{"n_experts": 64, "d_shared_expert": 0, "activation": "swiglu", "init_std_router": 0.012, "norm": "rmsnorm", "optimizer": "muon_variant", "lr": 0.00085, "train_tokens": 656600000}
Below are experts of layer 4 (counted from 0) of a mixture-of-experts language model. Rows are named router (the router's row for the expert), gate (a neuron's input weights, with its number), up (a neuron's input weights, with its number) and show model dimensions 0-223. Each number is 128 + 32 x the weight over its row's rms, rounded and kept within 0 to 255. Numbers have three digits each.
After each expert's rows: a language model's description of what the expert responds to. This comes from a sample of Wikipedia text that the model never trained on.

# expert 61
router:107120153119142084088151151139166087123105099165149125160140129107107123127092109170140083117173112106165131121093124123111118107170109121144100147181130114131166127099085089126155111152180191175099155153185122098103113113121171156085129104126114201125098173109131161141095118096095093097087130131135098053167113141163119122153099187129128132139136118102112155092140197144123088142071099139124184162124103109170127041069161114091072148107159139146146128096147090134180116095064189081176144117185149142126176195163168067131102222156183064147094079171154155119103098092115131106076147068134134134097168149152088145171155118130191133133132178170163144151110093151152091113131
gate2:134108148136146133148126076117038105155127166184129174107148122168111148112156160125150124154091106138175051146095139097166130136118115134158183136148112112108165140102234098152133111073093162116129157129130101052154122114107129092121117137122153161146132159127085122186122174071119124105068182106157145148072146129123116154173148095174181095113211134102183177141160108140113057183107123179145157078120130120093148097150116176170138135092160087117120150137153083085127130130106123124086177135128144116150112098130124112072181221059115111135142089147144127113150095101156145113094148054093113173098151125171133141132140058165103143113093096098117201090115090136150142091133
up2:163135178123111170119128193075140080126125088154110134112083122141131181104156113186141089147110127176136101139067117101162111101091118115054129136160101103108145144131133150088145157130147175167158143132104149145087107160118092186103103145196178123065142134105155073084139071125081168114143166092164067070112086115110153105125102089123140092100144191135110142193208097126130073144138220145125073149124160145089115125110150136189120111131130084099122123142241072116161150102125148113109144111105145133110099083118134158080099129060140157126106110096133102130110173112149153110121131063149118124096084129138171204140093133168082105140133162127106140111147198123149171115144
What it handles: Diacritic letters and syllables inside Spanish, Slavic, Romanian or Turkish names, such as ñ, č, ș, and Vorá-č-ová, San Mar-ino.

# expert 20
router:097136195104112134100144110135137086106102157121131099107126137081064111131099167129106051107140122133138153134085126170162186147186086133098116173130177108128144124106097106114122125162155139145153151187205149089112070093087158124115119104189140183092104122124113123074089126123135076119112138093065148067154099088145106122146136168179153115181129141109137168080160165115105127107103095109114092168107102099159177083052156095101100214119162127093139078093096122093139148070081136097118096117185141135098173173162141099116135163098168061126119118199089146138130036144090121101091083078128139150100170105128102162196119135148154158118127164121107098131110077127146116119149
gate0:102170150113161154112149154094123123114174145105128130149107089126102100109119151093084175095095113106045123123105096132112100160121040165114129143134155101073076142126128191208110124072130115140066141115119110106121118103097119142132146098138126157107116184073110139094127142157092144137158179182131195148141047104136134134109098138055075137152182118137075134130162198119107143108089143156081082125148074153149111188134126127077131097114155112112152091136119138203103092207190151128104144153151090147121127155119135140154125137163151088156112151099164141149173166106079155067044107098129131123046078092119080088102100143071153120089168119093156140158115113121153122111155
up0:121108109156144160181171115093178128136085138165098132132105060102140103172119166110199138142137085093139105133154083083131163157106149141074152100148115118079123162171147133112165168129107207069089112065121069145110127128105146115085066096100168163094125115118146135150117145146111118116095081115132138126175171111179138149102107036148163097153144154041121124107114116115105104124110140141125122183112178134108133143133165138135143140151129112091170147094147172146151089066134125114107143133169112117085121115095146133136086120185160134134214130146117097136146168102100145123125153100202136175105154108181136091194168158009132151109106092095062169125095154097161140133196
What it handles: Nationality and region adjectives like American, British, Indian, Western, and all/All starting Allied, Allies, alliance, mostly in history text.

# expert 12
router:125116200102122121121162156120130091112123096127111137125107111065066109127125156116146077073153064123154145135083142153137149136178044113119108160136160091131156143176071096096126135159166154171093139188187173156132049105106136142117122133152104180118072125124101095077055111114104103103106181147117139112158130141149107086182132193131080131210115108051165156068090152104097135132080082086123144155093120129183139078103135091065116172119131135102126109108122096144120118085090155128144124126194104119095172173152144107123120241150144090174107155155156113139145095124128117126123140049126123130075141114146105093157155104116161132174100175091132111109139159118119090113125
gate0:124136130149074106099141159133149092147137126149088121141116050108117241098092090114134180154107070161169142092206127128201125129144140147130106103122112078114130146153084169118093144154148187144106082050116129098140128107123126172160111121110130125066148129124078161102081122042117140116103119117128061181152138104111090140090108113096101129147082148111096195089142121147093131087106141119137175207114127128131122143195116121099138151150119161122110145129200066087140135121104107189166166088110086066146159095162146139120104101227122139149117134163101090079111134126095134137094081144068163171106114158114119124136158164156158126170111168126159182129100157135090109110160
up0:096146063064136123116168131131146095141165145156179180093142197108151078110159076099129136143150121191115085096094107114077113151118150096113092159158129149176041138125065111108128127131164149142133114115141061133028146100128130155137131132101090172160146150142159118145141100117149124189105138100121060171112119124099130099107100090187140133139162075118135133136147108160084099101164094132134176143151140143184079140133093046109087132124114109124100146166102110131148149176140154141086045137136043143147120148125142152101125144119139132140070149157124108140137085150130142165120093084130150094115154136138011142123127104128092176084161191153131070123144139208139106131076
What it handles: Party and ideology words and agent suffixes, such as Social-ist, Democratic, Labour, Republican, communist, conservative, teacher-s.

# expert 49
router:129175149145128128126189147145187125101150142144076125135088080059063122163076167189112133089140101104158126179114083150119158110186083107102151173167168078113120144094094119092134091137161228186163119179199185107133105117090166106136152132166102196115102140111130156093092120143113074111109171133144141097139166103165107108148127175205130112166161117098115148124092174130074145092047115168115103202134112096155131140112160128143116139117131125114115131080098054136171157146103144126091179101173160152102168151150129080102082207119142088155101141142147153107125096127175133089097102057106159125086142090125087137144148160149145143145113132149137140142154144127152097114125
gate3:124096134133093149123140096085106114072146109114199130167117117116118186165145112133091119083136188123128141156132114144104088143074157199113127093077099117121166136081181110147110155113156162175140209158072146049173126111099092095160156163165148109123117092099093096110122054137162158184079201053169155086126129142108141111186110108161123114081121098105128142119180149092180063143074149138123132134143118126168070061124112141155142145074102097088111124152111098147153149151073114149143123168096095142151129090155181137120127165139118122174184144163149109077108112101078151092126118106085122138150136107130129129162097024113084124132143089077103123108076132137096144132168
up3:113108145124145144186153184102180122134102132126149098159149139149131089125176125124113130124094130141185109150112158162144128153195159221153062106048149171148125087122096090136146161133157139180197143146076133087097116144099126136124132031091132106142113144125091169126097073108148114172124109114090162116139172173170095154155127100145083093066121139216142106095148153114131116142092138151125106154213129116155126130121119114135143155143139087141087129111113120165123145164115102113104110215135088092119145013121126159129102152115047137180115131143135140048173131167102160129145168107058116111134095109138171132177102092146109177158133102153146129133142123056144126128102
What it handles: Word pieces and short words inside song, album and work titles, such as You, It, That, Girl, and name fragments.

# expert 13
router:129114136117120150122164083106137067140124102134132101133125122124110171143087127134141117092179082144217120164128125197142180124180070058105108172122122110085163138135092107104153102175171138177087108159197134130152083134023182125103126140179079169083059145076166125099132107117071083108095134103123176051114143135149108103117162127163140106140108152111144122056154187098117166155062111101144120156114118111175143097104150131105065135148146120131112079063095091131164124115103146100148132128198139192112117186153134067115072183123144077160111143132122151141165110128140098094103113102100152112122196119122101126204114143148184138117143124135151129120111109119144090129124
gate0:194090182142150141221160200124140104152096125125156152097160121149102134147128143065157098136043163151100147153110152115128089147106151114101116060155097099111149165136116144116089107092132185098150143179125120142201131136090090159130084115194098112177125123087136208122122082148098145165172085187087099160143155116087107123179113113107113127122138100162161150135136155166087060078132109112133151133118155128084143146115118110153188112113117145066138145162132144134100115073090144084180142113167069129101092120149127154117102137178152089111175104152126124048185099130143159112115087130106153105153123090049141108121155129149153116130141104181124064064081185109128123089134
up0:059135110147083146084079114120104130114130164137108108167117131116174120094136102135073133179200145059131141081132074139109144070123072164087158172109141111146135136152118110083133093133139101189121095088144179134082153137144090096165185124109192158129162113140129125158145170128143146136072194080171151107148122098123173187059178143136142101106092150083104096118128110098145209130149120187117148111085061148127116079166169152132124119171151125199130139122132127109188106145159140136071109128121189093121157170080113088086120146099123145106066130098114127176105078116089083133187120164125063092116135125152120141122086131147120155122079129111097199136148125103062162143154
What it handles: Forms of be and have plus also, became, right after a subject pronoun or noun: he was, It is, They had.

# expert 23
router:126145194090163095131117130131178087139130138100126110140150138108072110122117132161095077149112101132157119171122120138107168155185067077110114155136141086171147107135099095089145128164162160177154156199136156114140091152067186109088127089153133178110089162116155130108089113114143086109108181104103150069134148134118127129146141149164170178154122145067121185071133171085118090101065081090095103136119083112163152133067150064099108183135138150099123109079121124102131128095077135158171117128149120109120096176151142100119087234154115085177078128223113161136147088138118154076090101092150116131102178083135067138163160121126211158125094144128138108159112128147145089130138
gate0:114194127113178110071154138141172103140121141089153121107159113086142154098161130131121095048199162144111101140110106087124086107139147084116082177138093087177106140181085175132065101101161135171144114067098134121136122117140106124072116119137088120099151140134140090125149166137136133055148109134089121158136125153128107125126174161089117167113108188130178076129139154129112142133170105079084161110136104092205117154114132157081137063137117147116131110112123111101155089078114123133150063118102170160109041107144113090134160137127141158110064087157110147080154070123231204071195147150107121110120110132157103181104157148130096153135168121123113114125036097115085155150137
up0:133160160117089218200122154088118087076102100155151106160110120092150124154120095173134114130091142168092124094097141165131098114099118136080164112116121136124072141120083084102135113156077150104165144154134121183110111072141114153134152194125137108200125084088075137103129135083145124115131139091123124148063099135094161191131098121108160122165140145123083081170127126101187143107156109108144158177146074145139142096102106118111141204154094101151182161132122122101169183149109127121123154118103138141132146113111158122139079095136124155080138118039087141142117124123021123164113162155160134092075182114170155119127106174085150095160076189133150142163135106093123057141227
What it handles: Words inside proper names of places and institutions: New in Papua New Guinea, United States, Street, Road, Church, University, plus possessive 's.

# expert 3
router:120131157099142110145127134089171058133106141120117086140124103053055101145100142104117080097157076112183139138129096155099170107165100111087125154148150091097150130110105080145139159161157157138145159143144147146166092086110150140119122131162104188121071111088155102119025135092104091124113196075149091128153123132135113139187122186131128105170149098101129124094173160159109162136047093139083142191116123131142135031080150112073120189114129154119105146120115101118161122132002198133102124134210143130139140157176133097136061177153137113144115122156113122133189088140123145080132142060110127160090128124151123115147193147134115125116075149139135118144134116117153103110102
gate0:117119173132097123105115113080091101161113122140166036152161106157133126102086189226112052128119137176158140120138159113113190085116147115091101189099174127134131128055097129150159154184139171105098129171151196130111154121108136148147120144119132115162096153143177116106164122105098161173137092146144113144114118174100153093154163156128141072133079147096145113124108161081133156133140118165146144114104125127133091123145152103153092099110152156081141122073065119169108152147111135142131178130113174139092114127167171107129126064099123088113129131099144140146159161051105084134099109176128143167155147166243125130125138076177076109097162141048073114125086068059122125158157
up0:093139176097120055139099178193158109135138146172144151194129099117158183147081102092156146117125149140104144171134137113165147098105127122145179101144154106110147109200143164100140074087083151174091109091131126154096157113132096116104147093141068132091113181117138170119107169152092140135095141111194136163105117047123072156122118152158175155165138070185190156103144145165089168110140195093119066102124120117124142185126113145128101171166178110187152085135108142108180089064118107121157184153090136139117101158128101086157154152152168149110095109096112178141159147107081070154177148151129070153082127115109132113129154157165108107189105154103188197091153141122121110120136
What it handles: Word-final suffix pieces like -ent, -ment, -ement, -le, -est, -ation, inside longer words, e.g. Bicentennial, Employment, console.

# expert 36
router:135148174127111120141155080108139089126121115146146110113120139122038115107086152147125110090143067086162091185103110139133133103224069087104123195116166109121111149157121091077120137128128169164114120181151121100127076116122183099090111128190071179077098128135104101108094154132120100095090166088133150111166125150179098140169119157157147121191112124084121127086147130129083113167059056123125094153127155115121131129044181116129112151160144152154132132087104054148124124097114156112159121090181131154120151178127116076106083187115142065174139130152160125146152124045139091085108089039101150134090157139121086098169138132141167152147071151108117101144136143152130091116072
gate0:090125153157121108146096095200135171159110117128127071097183057161133143128145157131123066074124122159155149111097146115138140146131140174131096116170165166138155124115106098196154097181153105124145107094111143114095062170150187164066109181136166074118092119148096083084114139156104154109211186136123128126122155166122184105124140135100138183137123147117115133145172097198142157075170145095126092155117100091126173173077100147101126137131073115058129105114119159070165161091128075182109163139127176146114124118135158141131161153119153110124148107117137202084119166112121105171166074149133088058072125160178099146124159129081122125118086110174106193111102147065146150148161
up0:110124128165096169082124057179069201154149142180127121114171123099113173112127185106153106115129136163187126121049128091154136126093122117151055176192193120139164084205060136142179073151102095120191154108133141121151124161141132140101130170106134112122088150069096103145181149149055094115160152141138136160147176108166171136164130172111132126123137170092142156130154161135106173116138160128105127117096159099183111167126070182135128141118058087102098140095134130158135097107121100129146156167098159163085127115141129118076156129132114079116131138155173114086098187158121086144171066165129114127151106169139113162164184170089109156128086141184159204100142136108121126126127
What it handles: Common nouns after the, his or a number naming works and groups, e.g. film(s), album, episodes, season, club, game, player.

# expert 6
router:097117161103178114099145114131185094099116120166148114151113124070093167096066118129084088092168074123181075148095111175122166108167085088144103171167154096104148133143100095111150135119159160168118157172171177089151099103076160131099137095162090167089086155106145118076085125126076098076078145154089123094115119114139100091140165176173163125158156146088086168097130154106091155157084068136096158169117098114174162085100177096105086166135130103074135084092111081140174130101081160130147108136161133158109165157136174086154096152103149075181071097167102163103169098071122106100082136085110165126086182178158091132172145148115162162105098159108146130128140095132166099122120
gate3:120088172147067157088165141095112128146114153069123141122068121173105171159162133184102015076188156118067129149133112152139119124089131116126173144121113134150133106134090033052179135162139167133132124164136132102150154072116096106109099128179109131169098133191111122141115114121096079138149098123137126119139159133143102059156125086128146132125196202146119099138208120104103151088147081130133099125171135132113120076122091124147065145140143185125116162133059110127149161151061133131105153184155117119156122156100102102077145135135131115122110193135097076116167136136173155129091138177107156061109098103105114134150144154149171094149144161112107108198088100067178116141136
up3:174053150080187097124147141132109143121137101132106081111140114125120130161122165124134135166160073117147113087122139164041146128065189166119162109149141214116151139164098184114131164107109078151102069118103169071109149160084117119197186173173112138200090135130151069153163118161176113112184163138144088115124142159184086171060153131083074123159108183113095173161080040172146120162118071197125133143118117158119102139160136136067124163145117096121134108165079165086102096107173141135140140141123120143122151138148155175093132086125096110125119090116108095145162097120149163167149150125098110114141121151120132092148157136150160135107157121144117169135128099174075062145133
What it handles: The "19" of years and dates, score digits in tables, and institution or place words like University, Stadium, Birmingham, born.

# expert 4
router:104139130130107110140145088135185115073174121152113074156098126066033175143078153128096154054163089157161140122113120148177168110167096137099088149148153140117159121100136125124111133157178164145157150175189187101110111098085154103091120170125089192097059122074118116134055135120065097088103163151120109074157127135159126137084125159121176154155158116106124136090116170138088134156028109150121137178102137134151096129029188077124123151127132141126139088104128061138131103107058153111134144162138162123064183115124176089142133175090162098111104152136120179096147097121128154105042128091113143153116128142145111132146131129096146152130107163143143097120106154098137097106093
gate1:117132125094104137133188116137115159114099137187194112119093076112092174122128122172129083119149162178134164174126131136163155086093187108105159131087134151089126145138185162136148156193149138124113154131150167153160124123149124161128073121125102104108087174109127074129178182132079095140110220154088200162102150128145119059116123162126112107135120086180134132139141136176113083108119181112146133174147068114155131155133113154128150105174087114113071145109107093116186151172110067126113127125123101124079193095068156133126180093047067055076128081145170138138136131095066142106138081144167128136076125131100115185120128127166111116123126173073153131135166122119117205116089
up1:122145116187078121117140170137159145154117145113179118086108114137131031115177113130095167097197107149098121112115105099101144133127129128105131118157130115132103129067138148133178116135196194053153118127134167146156140107086124094163167118078136124135165105150091128125142106136179108140150149135154079130125118123137177124118105113170107191155111154130063163153218110131183127134035111087107141104136128147109120089141159106111118084126218115110146116088110077123119167168159116168164121157118093112159073084101110130145147203149196157122152142096120091158148043201161171095114107124116193105169151093169152091162127125098160131135101113109189085107142189129115094138157
What it handles: Short word-internal pieces like an, or, ar, ad, z, ak inside foreign names and words, e.g. Mer-z, Her-z-egovina, Arc-ad-ia.

# expert 48
router:114134152127125141091130078148138094124114103127146123129117114079087111102087115117090101131157065117176118141105097177127154118176107079149131125142142103113163130151084113106140114123153148168160138177151160108145120114116167111129148093145101212102076143141136130071132112122085088078099116122103135011140094114107107098161150226202125132152140121116103136089136182115094140119063097132106105176094135130157141084075167115123108142168122093098124138088132082105168134106071154122155115138139152138105208138128138063140097255117186098161079108177116157142133077106138131107089131104133147090101131098148103158237112147118166177122125140125129140130132142166151078098097
gate3:112148119111160101104124133111160139078169194129169070133141109077089168106185119220081208072130124060085136172092152164170104153168125100122135163151148125130131158172152144150122161083081114065119171127138134152173116187187147122139129073155151085119138085057071156126139123140124071117108136097115154144114121089110111123146137060159135114101123097129104112110166127079116122095074100146115109117188131132080077143140128160172170196108120134120119115087170171123138157173109115071126205122137094184142150139129179153126161141118119104087086120091082058152098062136160082119145168118139119110153128138156126169166100122111135116136113203102109084139129156110132101134183
up3:102187122135124156101162125103170137111151135113129093157110118113103190137113091184096156068073094137117101190128112152119152158145087118198126135121157120100175120091110124150119153112110145155124156144164103116131178195112121166123158075061121108120164108103108177100152159147112074088050114145142124104131127099105111130108180081120102102132156059147136123121147093136026134114110120128066095083177094112129113172147098163155167177134121123115113086151170184105128185144078111137136158128114120145194231138106144102112138163145142073079136160103120087201117108098178092106115171113174146033107164125132068155132099171156145142119150144103108092148089153145151103117091
What it handles: Century pieces 19 and 18 starting years, plus decimal points, digits and invisible marks in geographic coordinates and large comma-separated numbers.

# expert 43
router:144147195124149123117153084105131082126146112128146149160167107100095176094113129164122122127184115114156098170085110180172140134193073072149107220152133144092160147144120101136146131123119119169112128189181173150151066136115157130108152109165121150117122137095158146143114145113082099106076098138082153125099108128132117096172129199130183103153101106144144147109124163098100138148138126140092123155083109139161146140070159122083046133117111119097128075103131137126165143131059141134112124142164135185151137104125140073131074117133128064182101104199098132122152045040109108062089124078113155110135190115116075123159122149145217178115143186126145109138118068113146088086095
gate0:167129174137108132120104112142174114128132129095118139127158109109158143149129103076184132106133107122103129120168138124118126141152123126118120201104119134083157121148103167166136157165184070052145143166133113176147050104085088147052103131130165182124154117136076121161092133121146169163144113199136101165103050156147171159170095150119100134151117114098092189109130103162011084069157132140126138126094154092116127188187134098118171119151148108082091157097116117162137155112096115119075109107145065145119103045138149094109129141143102242134128133162153102139131129144134162107088125160132128154123119117143120117156217139143166148127193176160173152115119140119175188141145
up0:111050155076071166146124098143085108080144097120152101158103133099082127131117109153106108129149177148071151103095175144164152137124137143138141092074199129155140118144159107131120219146149189117127085121113144197093105143189169179095050115089123134102088183105138107100134158069173189153142191154092129104077119133143119165093105145119183138103180130086141099178145167108181097149116179141138110081088130063075092108100136177120118127162116107082134153129160099093111153165167119182105149135125089092122132139170090124147160102124083121107158120161132141143132128097124194121102141073091175136111129105137105121197126147094150136165102134160128124098139142051141119087059
What it handles: The word to before a verb after verbs or adjectives, and modals like can, would, may, will, could.

# expert 47
router:077169152118082158086165086133155097124104098120075104110102089083109118127095081119158123120168081107163085164126093199122124100162095136120138134102149128149143109149102083138133131113154142198138160188187205140108121068113164141094115074131089179116095122098112122140070125142082101089090108129136140085176138136121085102124156184175142125154114125087100150106124211123084148157096088134138097185142083141177098108085179130084093158108100110097103103109056071126122115107034138096154095122195123137129189154151129039115130195171155094166086123151119141093127107103150153070129123069095119111092153108104104144152123143130159160123097155137093124137145150118166085120122
gate1:123101109024110090133167115119157097090123081113128131176165138100152222135090168115147114221109148087080131145152130104160119131092112162170125171159147121090121131121165139114168099131119121147155081160202157120145104154086153068096104196108141103122172147096156131177129113100148139137105061136156167113070104140157164103179157136081130089112123078130183196111110118146160082154121164179081116083117132189160157140094135030107112084205131103130117108125159162118170162157100163120106161133152109168169088110130128146068098129105139101139099191076151157146153107082181124111098108143146105115165139183115130139090133087126170113122108093115123116143120113128156166146122
up1:095205078048145141134173195090036142168104097178147151125116151146116108172116154096112080129129092161112125097121130090069082120118154120096213130114114121178091144086095111093104156085142105062170099119100101160181056162128065108134173141141118173142119142158101127116128076145159180118125150106089162168144141117076163150133146132113112131102124170094123170183129105123125114132127062123101159112117128169118087131115124141093150156114135091096109098108127104112176143116123153168175107100070152096093123046130163075132144106159113142155099135105138090105069120083080114106067198083130148165111150086155151185158162107125103118084159136110163158108105174133132074147138
What it handles: Lone lowercase letters or tiny pieces starting a word after a slash, parenthesis or quote, as in IPA transcriptions, math, URLs and disambiguators.

# expert 63
router:132156186113167094121172131136172087126097143097144107137143133133101174119112162159125076073179097103157098108071097152116139097129044108129126144126111094111155106089117101112131125125116183148132129169148189097115129116139190125093099073129098194103102165118165109123114125135089117105087128132093148061137116135152116156131153152142124145134137107131104151085143180109082108104060120098109138207103085119158126106099167114074080133117126141096163103089087082109113129108080169168131136110211121158123191167123159117158127226140164096164112092180132160122159051116149162080085101058139152117080136093144088131160200123126191205115120167164119107125108126133175074132116
gate1:158059102162139119100083096097162120113106150146079128174149187097154123083145115149159155120118137131136113078115127132118107130124112103142115127152145152069117140168000116099102183131094156121129142203106081105139147084147146127101139141129111139063160073114153157094082138136180098070126127113203153151141169193079105142142186075099107119138102114124157106123120143156146109180099144125076124175062114121145132114111160146076060108183182145130139141125144125122156160128139163120130117133084084127135117162112149134100078147115150114132146107117102133136104122102144102114137146084097129193095070117076019087117130090095053123114037179156141100125115148102162107115156
up1:156115089164097144105100092147083099107029153163126119137152187138194161111127114115150150138192105177147097133127102131163153105106137093148101102089073131158127085165122153186114194148107152109111115200116135115138102063177144135140131159143123127128126066150067174110105090111169120132148139123173104103096139168091079128095170109105164119152088141121150101134109106141071126160097122140125151130096167146149106156134124148103092126179125090128149143080078037131193192156212128103174139109118086145120122126113200114137114138100076170123147152150096147069153138096169141158179194118117111202152087148146090137117123084109069080110071096108143120107092108092128118095165
What it handles: Word-initial consonant pieces, especially W, St, Sp, Sw, F, starting proper names after Mc, New, Red, e.g. Red Wings, Green Wave, Stresa.

# expert 7
router:119114161119123106101135096121130100134107112143140109134121133118108159079116124160093078111166121119216116150081073157146162140255083113138101137138114118081136148116104122107135110128171147192129131180187169116111121074041161138126120100177137161077066146108137121135063158120067055084070152103110137068133133140113125109171147213232152137199123117122083157105153152125073146135065085110110154166111110126133121077104224109086104118143125152119145120095127079138165129112122116125114126131185125144114146152133173104141101171120182132183077125138119116133139119098113133045114145144099145136128145136128097120170130155122175135134111141115137111155124105155148111106092
gate3:130075087146112134131116139146116109128151200133117143163112112114159107192136105099122210135122132139136114111135102170184202085127156142164121071147139138148132066131087173127166121178104111056123134141181103129172093076191144193117158110124094073154134107152087079131115092121112053131098160155132104130099173153152141141128143090134058176144138141142169131147170062146128144150083124137085132106135057071152115130183103115157095151102113114151183107124106064152145117045130137106143090102107127108119016116136112113156128071111083117168110128146185108155117153119128097189115131116100153113116153140124080148120161177107183143186118142154164152191096149169125154147116
up3:120123170110125145094138140159052130177140096092141151097132111102097099106145155156124076160134161077115120145117193136108141113080099114084079197069132129184138175126060107118059115134153124182144131158152194139134187104128122102178085142104200159130088126135160223152075126142117150171115095124116123152129119107098135113050068136138175120143091098135121108083083139163127093088153093146116100129105129126142140165132198146127120091170097140107082098095117184121119185135068119101090162092078111180132187079108170153104131149144127127101189125175087186084160135157134158087150136143136075142165123088115132091119051113110132131130153126135146109090135098108086088158146
What it handles: Commas in running prose, especially before appositives, clauses or list items, as in "Imran Khan, the former", "did, however".

# expert 8
router:132157170097137134109165103128110061120150144135132142093117120149085144129108139120139113090192124131196085159089084170117155117212073058133125178150115150083163164117110111118140106117128151226123134161206145127122073130075159120106118120183091172088089111094108135123067098101078092111086114101106165113122132122126115136123140191223209133123110117117127131071132185106129095141048154102107105139112123112140133080096198111103089151136120123149123085073109144128169137114107124120111118143191131116094113162130128075147080135128134084101094141165119129141135116063160133029073143121116133117128180142113075132122144142106213131106113155122151123114134104088115088091130
gate0:115092115188172063128093169189076153137088115149096086164056049065136159147192090134107149150078121095108111127193119167120153108107057096146089124208094147147125148108214081123120117123135204094125176114155153122134141091170094109095110149129114141155146197109100096110126100154159152129135089125078142151127135136144097112125159125108145146124142084112116128126113118089158131114115159111129120139140069073147135167123117129090161155114137156112117133140092153126150089164141150140105219125114118151158108125119157124165097110160123116118081170093108216141171159149080074080142131086178120137167161122132113108149158130101078162076084159127114058142113118078129127133040
up0:118110195117130118076118132135139159145100152145122106067111096093043077159079113173100140106103109120173124082111102128124071114085098127164089081125173133144110096129126043147145158140152105112155202145160110092133070142122139021141149131138078138128153138131173141134123144135161089124081140190136162122154113153118139109145091114155188162154119117118078188145108134160135148124117146120126128120142180125163115090140066102098096100063119201159126123154131169200154202121122051124104132095095160088130104081121131129113194110161090173106089158107114184082093148100116123078143132107116090148146165104165139075126204177112111132098144080121124159132082087131141129152103
What it handles: Conjunctions and linking prepositions that open a clause or phrase, often after a comma: as, by, with, which, but, when, including, like.

# expert 45
router:096116160104178116099144114131185095099117119166148115152113122069092167097067117129084090092167074123179073147093111173124167109166085089144103173166153097104148133142101095111148136119159159169118158171172177089152099102076159129099136094162090163088085155106145118076086124126075099076077144155088122098114119114139099092140165175172163125157156145088086168095130155107092154157084069137096161169117099111173162085101177097104085165135132102075134084092111080141174129102080160130146108136162133159108165159136176085155096151104148075181071098167102163104169097071122105099082137087110165127085181179159092133172146149114163161105098159105146130128143094132166098122118
gate0:135155181172143139150158104149187136128114142079130112183151159106125176087098130125106172116065148140126177178091163147127150189155149067161019103127094130168191139146034122118148127141153141124097105165139138116129115141110118126112116108119053144051125169114099127174055138130142174132112108074130102107164111088136119113131145149116122176108168086110104123125136084101101093121097072190137150188145140144121062152089154133121100085118124158127042144075140159115146124153108106122110115182149100123109209100127151121116076107105121109105108114072108138147200155173112190080153126110128148150106142090127114139122145147063164111120130106163115126074095130121176168170074
up0:178153194121135154185170120143109129052146158115033108091139155114188119068120131098151204126138135115151087154189119138098156143176179119093082154120165137163076090129117125121191177095114152175151124122158114153099136138128146169103119064128137086155170171125130138136126100111126165104098129135117129135182112180161160132132121131113093125120136112136071144082127190106111106120071151171154101130107164140144139196096170166209128139059119116166147133174094180094122134209121091160205101125130169125125088121132158185151104100191078079163159189141135153143139086111108141130109177091107124116115178125177168105181118089119106121136137165137129139183114143134120117123117
What it handles: Spaces, dashes and pipes in sports and results tables, and titles like Chairman, Director, Royal, Cinematography, Minister of Defence.

# expert 52
router:138105194118171133116148088135153075086153121123141082127108106080077180092119131120106111084154098139178105156090071179154148109162065084155101231166164126128154149131087106127159129109132150179137155205196131101105101119043147121115150103138133152074075151109162144136087104128082092116055124116101139130111110127134123095102120152123191118160134156100119142122146142130102112154100157137118131143096103140192159114065197092070066172143114108108125066110121109146124142115118133136124116133168138114144108117135173065140113110156151080126133098154094142106123082094105113096043140138121137146109171128139116128237164158141232132128089151117108103108134103118150101106085
gate3:102087114102141084139092111106163069154131081139122192097137152115098166025079084098138121113208169196120159104128122127134116094157175122170133143101147108176095134129096125130126081111074087136120057149148067100153140152113127111064162152120130144116077113141099129131118137116151096102147081160103123111173085189169150148169163121152112135108155142166150066114145165130085137124104102105158146115124168118065109146128088102154181151147113151157125131101131162085134115120194113087136103066099106079127126113137085139145093085137064087115149107115148121150176113106110145165088132081125174152091158097032168105190093110135107136104106130126129233112103099064110126150152
up3:141090096128157156131159125141115101106140135165140138147123144140155157123124139161124143101113082121116199112095120138049137129098163137123141138116095115105116125091099165098143132067074137070105150165161076118162150115124152123126156125144100070173122147102112125157125195123112103097115055043197148162193134074104137127097159171063141063117137087167116133127122051118109194147153167140148140178130127148119147121097094109083205149126094087112113125092135100138129089107117128141135140089158222167149090100105100123059080071192161117188083113098116094113109111102110113130159057074149110128125082152117072172147135111166095163115139127144158090158104134164140097190074
What it handles: The prepositions of and for, plus among, about and within, linking noun phrases as in Earl of Hereford, member of, Making of.

# expert 30
router:109152191108127143146097118160171097145139154148121119140135083082088127103054124113115120072147067116147122169078112207126172106182055106107101207140145115138133167126073117109136119111127132154160159177165132139118084089123143106102149146160120179103108105106135088099041111139092081082096172100116139107152132134129092130175156151178139143203109147107138121108130172075077100156083069108131092155167119166182133067069179120072096197127154134098148129104121068154130100122095187120127138168205142121105141170156117084139062160116125097148108091169103119155152103128120098098109135065082123168082146147133084115186128150148150136093130155089144171107130118136139131107113
gate0:210105106128140135134135081095107087147156170108108123117130114090122123137112141118138121097083179137142142145107091124112132159154102139158119132072153174129132158145186140117174120097121111097161089138102073115097189207118110174151106031078155109097114116204188140108084166135172129178118150092113150128053149105142147072103146110151197132120124155122099148102140159148155118137097104128119133125103102112118122091143126100112175135131151149154136130133110149079140092114077123129154149088091099157152099102188080178167099094134122151126102097116106125092148180118145149128124187185167124091203088097163101139049196070077084121126128128105156127087209120159152111156037
up0:134120168113128136118193096119138102205188155156151147179168134128109101103128173093152142110083148098116165176133107173104118156172132172204138159070185116114146119146168098118144070093143152123123132116138145112102158160115137116144120144148113133174083176178138171113112158110088149116112075137107132111213082105111123142115158106115139177119100131067150033131125179105186047132145127098152111107169095169115195102084131089107061139091073135128124117108130151129137097089100131133155210143085132198148101154138126104096125119156136172115131126134097112115110095132130079062152091100174115163104067161090159123097140147129123116152121146128178095056170186086130090158120
What it handles: Adjective suffixes and technical nouns in biology, medicine and technology text, such as pathologic, transcription, Biological, protein, cells, disease.